config = dict(
    experts_per_token=2,
    balance_loss=0.00295,
    init_std_router=0.0173,
    norm='rmsnorm',
    tie_embeddings=False,
    steps=3467,
)
Below are experts of layer 2 (counted from 0) of a mixture-of-experts language model. Rows are named router (the router's row for the expert), up (a neuron's input weights, with its number), down (a neuron's output weights, with its number) and show model dimensions 128-191. Each number is 500 + 50 x the weight over its row's rms, rounded and kept within 0 to 999. Numbers have three digits each.
After each expert's rows: "mostly gets" lists some tokens that are sent to it at least half of the time. This comes from a sample of Wikipedia text that the model never trained on.

# expert 1
router:473582476426528518562465509454550587529525508486486540521605560445528491501464620471452461489543527511435492494522512390535517415547523479502441476502477468607403565577478419503475510525418490
up0:550477429436499533471517456519526504429520482387555532520408590449512566555573438519424436516440511587488503532523481499488495432491584445499534422534489513414393491458539513548490534365474480
down0:516582512506465526534526574477498466516504383513488470430463520437455570456507546407439492526539520519457489435587487450491507507491537408665505494462501624524475534489457585492429470432489419
up1:508585464526591511403439466441546566480565484469501551441548400515598554520460432485463419467486521434521493433496481600546542490577500515453513514542457584493500536600421550589430545463452506
down1:454540484473563523505527573394498588436531421510382421511444436511528547548482470386509525424555490484500529448547442532523478513490566522480421472540508565524574423501414529488421459556522534
up2:535535499535509476527517456469525495566463553447450578481494442588491541489495586501470501576517466545357467511563529475456518349566610487609493552550487431547485519474492397478539491500437437
down2:525470485467572474451585508482532477544580532534551467545511473471516373540523476505498519515535440470498571490496416519370558526504421492476578492590521508583396503417577424573546523499501429
up3:500551482456511505544465502490521484445511465550466558497569523494464490483418570486413374534522403463497511584341490507491553566487462501486479493485560524508487430505474516476468498545452457
down3:475511483384484523529497462469589458477433481589472504495463453516525555406429547471494485480502539446529516448457533517507516465438571490496574493511534503524468582403526491497478447551526405
up4:479466411470533514456447508481513515519519452381563508436557476569468585511533580475343404463585574559449456521503506542474608445474516469510525492448485473516518505598533507510541475505504538
down4:572505532522571525500539501468494462596501497485524553482442609437521504513492437541506523526525506504365449499481540403554521440405399485528526472489535437475479423486488540519546484533517495
mostly gets: " Robert", " John", " David", " Peter", " William", " Richard"

# expert 7
router:527531469523542500470392563595511624497549452527510453534439494542508499566574513497529464485578510426455501455506414496512573611418462495524462448459557455562546506552546409532465510468431446
up0:505510512526612418434429504495551563557625550401452518420420435518521537599505520494491402426506546514482428552423460429529462517458458538506489483407596484492557549568573447559489489468491532
down0:405477451446558494578469408572491465482552444504484547462554563473499453490480495512524580492526458559480605563559506485524516453478467468488553618583403572567398554512418551480577578505482525
up1:498543458534585445479507559462516508552448547527418465520518535494509544572485503589497451477499522566560432503564413527540536531580511525563393484538543533496425498566551480533471551459477565
down1:494568464381460522569578585490616525607528562587460457504494471440460436541522487485465599397436438487530472470432565520479501514485493530559475554526455589459486564495493447480457553516453492
up2:479540486576464439515535535487445508499496419562435507536485534593504496529529527504596453622506478575452474521547451532589491485577461521491514472461456611405470467477463497468475562492438570
down2:396494474409469492438459562528501544505504503477490471539515499530504458590522523548580492509437511540434594424506496506461346504433544510502488497468457508533455500462471457606475446473381457
up3:589535511577515517477405594467450555447451504459444613518442522543499510508516536519517348551619521479479516495466471571493477507547504504542486634513568502503578497566428565548557546587495489
down3:528456474511541472468502554440422489519505480620440558505464494507573433565524488502575485470458431535575534463487540463452367544496498477544553562472487544421455520498506516530552508468543527
up4:556479556586512453385485522528533517476448423464471474456471571517446594524568519471517402550557532538523530545505453480564527509504480428532496526468501454543531566513472468475552466487480466
down4:459490469564529548536467510463597525474480464489576494381561544450447528492470510544439511515521558564505567514503478413427518465452531482434614494474523530569561462439459568527565479536492575
mostly gets: " team", " time", " game", " film", " family", " season"

# expert 10
router:589544586544598435497478457501515595467566455546512467476482532455590493506543533571436380552520534460503421613502420486524556493505476502530524545520593487524553553510548481448467536539431416
up0:552570552508573586586546519481554516493502521520557536441562522515543536552421505460525547478508398509514597467445497479582539516458521420541477522528495499465429481618481536462543488558445518
down0:465446456490508445506479488599434450461511535589532446506479488519487456502481570479415606503570450473477455585428485352481539418505417404542514511534457531418460483458599466537461555569472554
up1:494524507492448510539435554461544620456555438499525560478563559506515557542407467509518508568455493488385499529522513422522509521451566416534538553555398483461481490601535468590543516441444504
down1:458493453680391618553507534455436494494473511545451419534524511520545572457528420509471466492534563475518494519529486440502457580490498645520604462548576498488571524439453516524553541433476635
up2:469481483529521455483439458489477442524546580494480472455526556550457620546496539564526523574557471462498566455495427480507488474521457529575462493494481514467412484583538481468505526498499446
down2:485479396544454458468341555617451440445498611499455556476527497536476481488472533504498509541412493495504502341463475548522419535461504530514494401464471499422479536501475447495539525428432505
up3:570554502477441477531521569526487539482515498632585396571491509493561481440423484432524435442461471493461545515516535545561566512432527524503478548628484454464485526487545449435515554427492372
down3:520470513451427451580562544449499443497452596455498507511401479538483522463575553525415561481447574510633547480414532471465562494548493506504439466506524444402486443517535452457361535550512519
up4:564542575556530504483515569462520530509459492396521493448554616476464460493599535461491391531451580448520336500517503549489581572510499496539519503494621418483537572462564447480467543518459511
down4:511515566407448504479624511437491509519518457522380515571489517463577497566552487508454502425354480511480517491404566431431494457554602523438454501559527463510529461452535474525455493496494492
mostly gets: " a", "==", "'s", " his", " an", " its"

# expert 2
router:501521465483539497499465578436506583489567475530472514551545533408530498486458594396464419498480496459460450541421513474578494408533467500514511537468588484493601536521470489510468557519381452
up0:565490492486473503484455465518612577490563552519561575519514445482569543496513555543463538516549538439395428504483433490466518553444574457476528538467497499500462518411502470486460501535436448
down0:535525374546567560445489427461476508449461438544509558557500473509471403452525461537438547543530517496446543560435490512511464553483488583571518542558427488509409489518496540444497537564555482
up1:521494512484514465497463470538509493508485423420508512447558499415415601541536550543484429485507564499457550407456465399504575442550494523478413425540509515585440510499439549512367523615493550
down1:448525455473555564529520477438452452543522560481465536528362474532437512503466474499469465526552460437513526539470453429504495450463522498624531508555557455502512480528517525420497403548558524
up2:547463530506521495492491464521537521524537434457470478515559516491602415536561485492535354424509483432516477501529407498545523491548481412436444625490479471472507572535488419502546539505396419
down2:493569463435443600569514494529422540527551519511518575493555492509527561622525514485539395534421472497372560537474419459448511375526556503447500459566548570505625485552514430521444470501474478
up3:516610499500468482445470540468624575511565522493492475454526507496491503540531462486457522476502474472473585423445438462484498453550574424462430586461471532476524520460510457569440483409452436
down3:522555540464513448484478558464606509470576543506462466557461506605435591528534453550577479557531437526485496435563425469512446493481452506488493539488499568492361506519488489501585548439525522
up4:572536498526537459469441423525633546516433423441419418509482455466547503519420542489524512503519664507488420569481505511548532553406520515490423580495518491618445441462496502474522516527538473
down4:471479530555436527367465484369472436467484450538455526560429545565492380522474524488478492491531507533437506519514543497461496499458524542513491570463490443462495454581443531468565569507533520
mostly gets: " September", " July", " October", " August", " June", " November"

# expert 13
router:592544534489478476452458512409469538473583512437468549402492527514525509572418572559582453499596541566483443481491457488598490482508532448666549510455575429531441543529548513496548557550404483
up0:584490503506510479400488538544563462467464523453450467573555526517529493581526462480504441461418516502467522509493490474471542436450607476402470516497561507483451508539507470459475491514531454
down0:524473550528488451401595442471517475568505536512438487499498513503487515536583547503559539477459548533513450464454582521498380459474556522497484480389533516547473496467545502407525583442569515
up1:455528499509598539429483452526518556436597530427517529539477496473479493559552539464470436577449563500499406528443538405480519467411520494465443428443541457528454551532448443430480496561498518
down1:564440473472435474528520505495460434537506470502477498459485598515488587577508533527471487517506473599564512437491546518457531511413382518460524472487467575497454476492573458350484511518520563
up2:465517555442518590470403518544545560580575411493436514445577422495596463486487490515433491464586534500441456484499482399562503548566544499563502461480514502534460469447521414487490485507418493
down2:504516519508469583481470619517388472552578459530518533437477521490534440481574440510526494412363511457483459493485532496529461510504457365608599532509503532413540532557538468481487510582461523
up3:463508447488537519482441645591556560487470508444522450514546519446506519516540368410348478523451447514451497523472528522378526515499483483421401511456532534470521483468491440521432419433504468
down3:505463512524515527410522525567468571537498455398525527557525532491518477485547470442408487544429485401469502553516515455393584520523482580441430512488534509525617537470556494506510507470464496
up4:457502418501483496575402487539560497465548531540516463525572540516468563464429520482443527525455523558488554526463402526457507483544561526488559495522448514576441473592508513504510589545480500
down4:507458563534494614474484438528547486627417550504483509459560489440446580495540482565497499508560475433508485457472608524493436498494532436524481457383465487493520531555483457517496429502520482
mostly gets: " S", " M", " L", " N", " P", " K"

# expert 5
router:478508447577560518416413550456595527509498432489483465566381517532470516507510597473541460522622476555489430437495393526642532513453534514466451519477447522518561475510492526482474555422435523
up0:569570476547500478501436492465453558584478398538536583467523511439456492565453548447499438505423444553518579521528486484481569543521492555593488500554468510428549456490506587468532535536429465
down0:450514507515495493510514466480454572429526440503433451564491437507467554448509513481537415492458507518395389499550543428434476409441441532520450540551525423532545583516447488524503496487507514
up1:463503593519484540503438497497482553415553455451431530541440473506516489563577536459469500460522569500480493451558457443558485451475513449465505509543491494467547562575517442416451464471476484
down1:552526592480498493482505428543466496453476518424456551525532377501495436507503575438524606378487514456499471501492527531475516450541419488468545537457462475600480439369509530459446513487473506
up2:619465464496495428449477612608617571512462536500524432574442526550486472483525414518458474465465496468445476558499490422544503558488482491457393511603459451482488479474574537445494595475482505
down2:579572507504501464510409556368582543525404460445518433451539549499464505445464576541468500591604440573552563459414481454560464475529544547516550426506467457462468507466463592464521513519646610
up3:482533483551547390436427501543505546490553613529613619418490571582492544580493538506417471458492502523552410570533459482579551495450470487505496514521544458452545550422521502477561458499508519
down3:424529559572528467490462484376521477571506443476495514470432512524503527454414540498495504506508561532505481451462484519497460537552433582484513415397543543353566483537446550531533415503525553
up4:631537409490557474465478582410517520397546494449452500581507473475503378574549551509482508589522508525400495485479487559556503506474462547387536517506466477451509508447464504528512536496456551
down4:449449433467472433477431428453447501506430460506600487524564545462518521468415594578498522502513534511516478495490484454503506495540442520554490439517524525443526469440492491566453527518569396
mostly gets: " that", " he", " which", " who", " it", " they"

# expert 14
router:511563484467570553485457511523528603506569487530493466473512558428456493628515556447461442485453483603512450601478464490591451470539539469593457532496514481483428582542554455504479557510425443
up0:456471467475562456354486516454510521488500541495528540459522537478498526543590534462494453564482528456506472531471457493404498546511432461560515497473518524453535547488538405488462539497498502
down0:541471614521504473530517429510516520537452452462436492569526472505524465537502546508394449523159447501525446569534496484437463553526504537498483501392520494402464536544514494502572544505576537
up1:430528499473484558550360523631492468420579503544507585498424376498454446397499559462560545537497516456445481406552460566505483431486475568508572514511444530535473535468486570523391572488485465
down1:449492480511510515508453440502429516561543403497500496536570490471528475491472490531519535512283477421569517537529593547445353519548530516513544533503490451511529576459535419462534480438507491
up2:474424451509420524475512493420575519550588494522476541577491471489582501470457562566489573439500433494351572515512497574468468485529548474508484472449484460546474464577438548465524601450455539
down2:424513506547452572480634577484560492605506490415533461460531524512483517521498542553516509397512579473512440527433535467498548472592558489431466538385545455537517461428467455453486416459479560
up3:476537502425581515547448484562504582521577538424488498511476483558570452484475491492548486511536535479515522469578492414481569557477505458571480505486499518564511459551486597454606470504490478
down3:503461419495464555549522527569514510492455514498522449535450442549495495461463536555574553494775481517495520475510507504444523557401518517548525474539451516623522441489464556491553435503478540
up4:525479472581392480565509562651586525521500564607520506486539504566463484555405530568495476475498528471441531556467453572492550421433455519501503499551486460531539524514449499504486443568474402
down4:519470536432512480489448476437517569551554594561505430545515504479501508505454489559517523511425411514543523584452565524635434486524633503557533486564422559453424543511438441523486459533534441
mostly gets: " |", " the", "|", "==", " The", "The"

# expert 8
router:502597560501476469500520540540501614429527542544492510421484542588517522527483510536560396476571525497444453455540472455576560464468448455583603537511512442505466567588449526470543553599443452
up0:533509527460495484524519557539594496468447550562466501544545637448525514539476437506366503504504434517493494551402527578428523508453574471494410594500539483531488406486524486557452500580461447
down0:379470545455358484510541512519526567537427456540494560502510561620459576471521493534546592421505524511382494465516491541434496494551569535469500514567517484458539513451504576548581461478395483
up1:597531481580446493435518486406525559510448409440509518487534538441457502533571543464466542569518519533469514534434537464499482463562605512525519545511527448413526459413487501518488519551418489
down1:510414429497523419473516430341422654542512578429468469521487576489555508499520495460471511504501391511565543515505503476520441444556551519551490530476437394394514548500450557444549498452548526
up2:513523357520560461450507563468527522471497510569510583545549592548497457532455454541503498497469504490494524539435523532508541497595464445532454508473507498576473509488522568557476538376493499
down2:606573463530594512420486652500538474524408551494562448459527472520524568391464443564535504538505573570439479468444463533477470585517474559503554458464542512554517573530475460486466432620466455
up3:467551493495571541522482483517563560542520559462454476500470471505511517530536480499472501491507528510516444513500504490490497593472521498490479427377547514537518535535575602529468512508512532
down3:541358538576395584489459482391504440528530520516539566493534465486529436564510442558517493559545553451479500490507577512451515367468454509495490501564500443433503460475482494474508477560372568
up4:508537584486477341408507487517469613480578476511492539538505577558548481512480520445475449539463504487538450538515442460497528540503490456475496522510576489466506526488536480458465576669483466
down4:408529557482433542454470469420391483455450446518438501422410555558557409402400453555495525465518427493461469452513649616515565447544562498523598580491507491468523492558476474490571561486489465
mostly gets: " United", " American", " States", " University", " New", " South"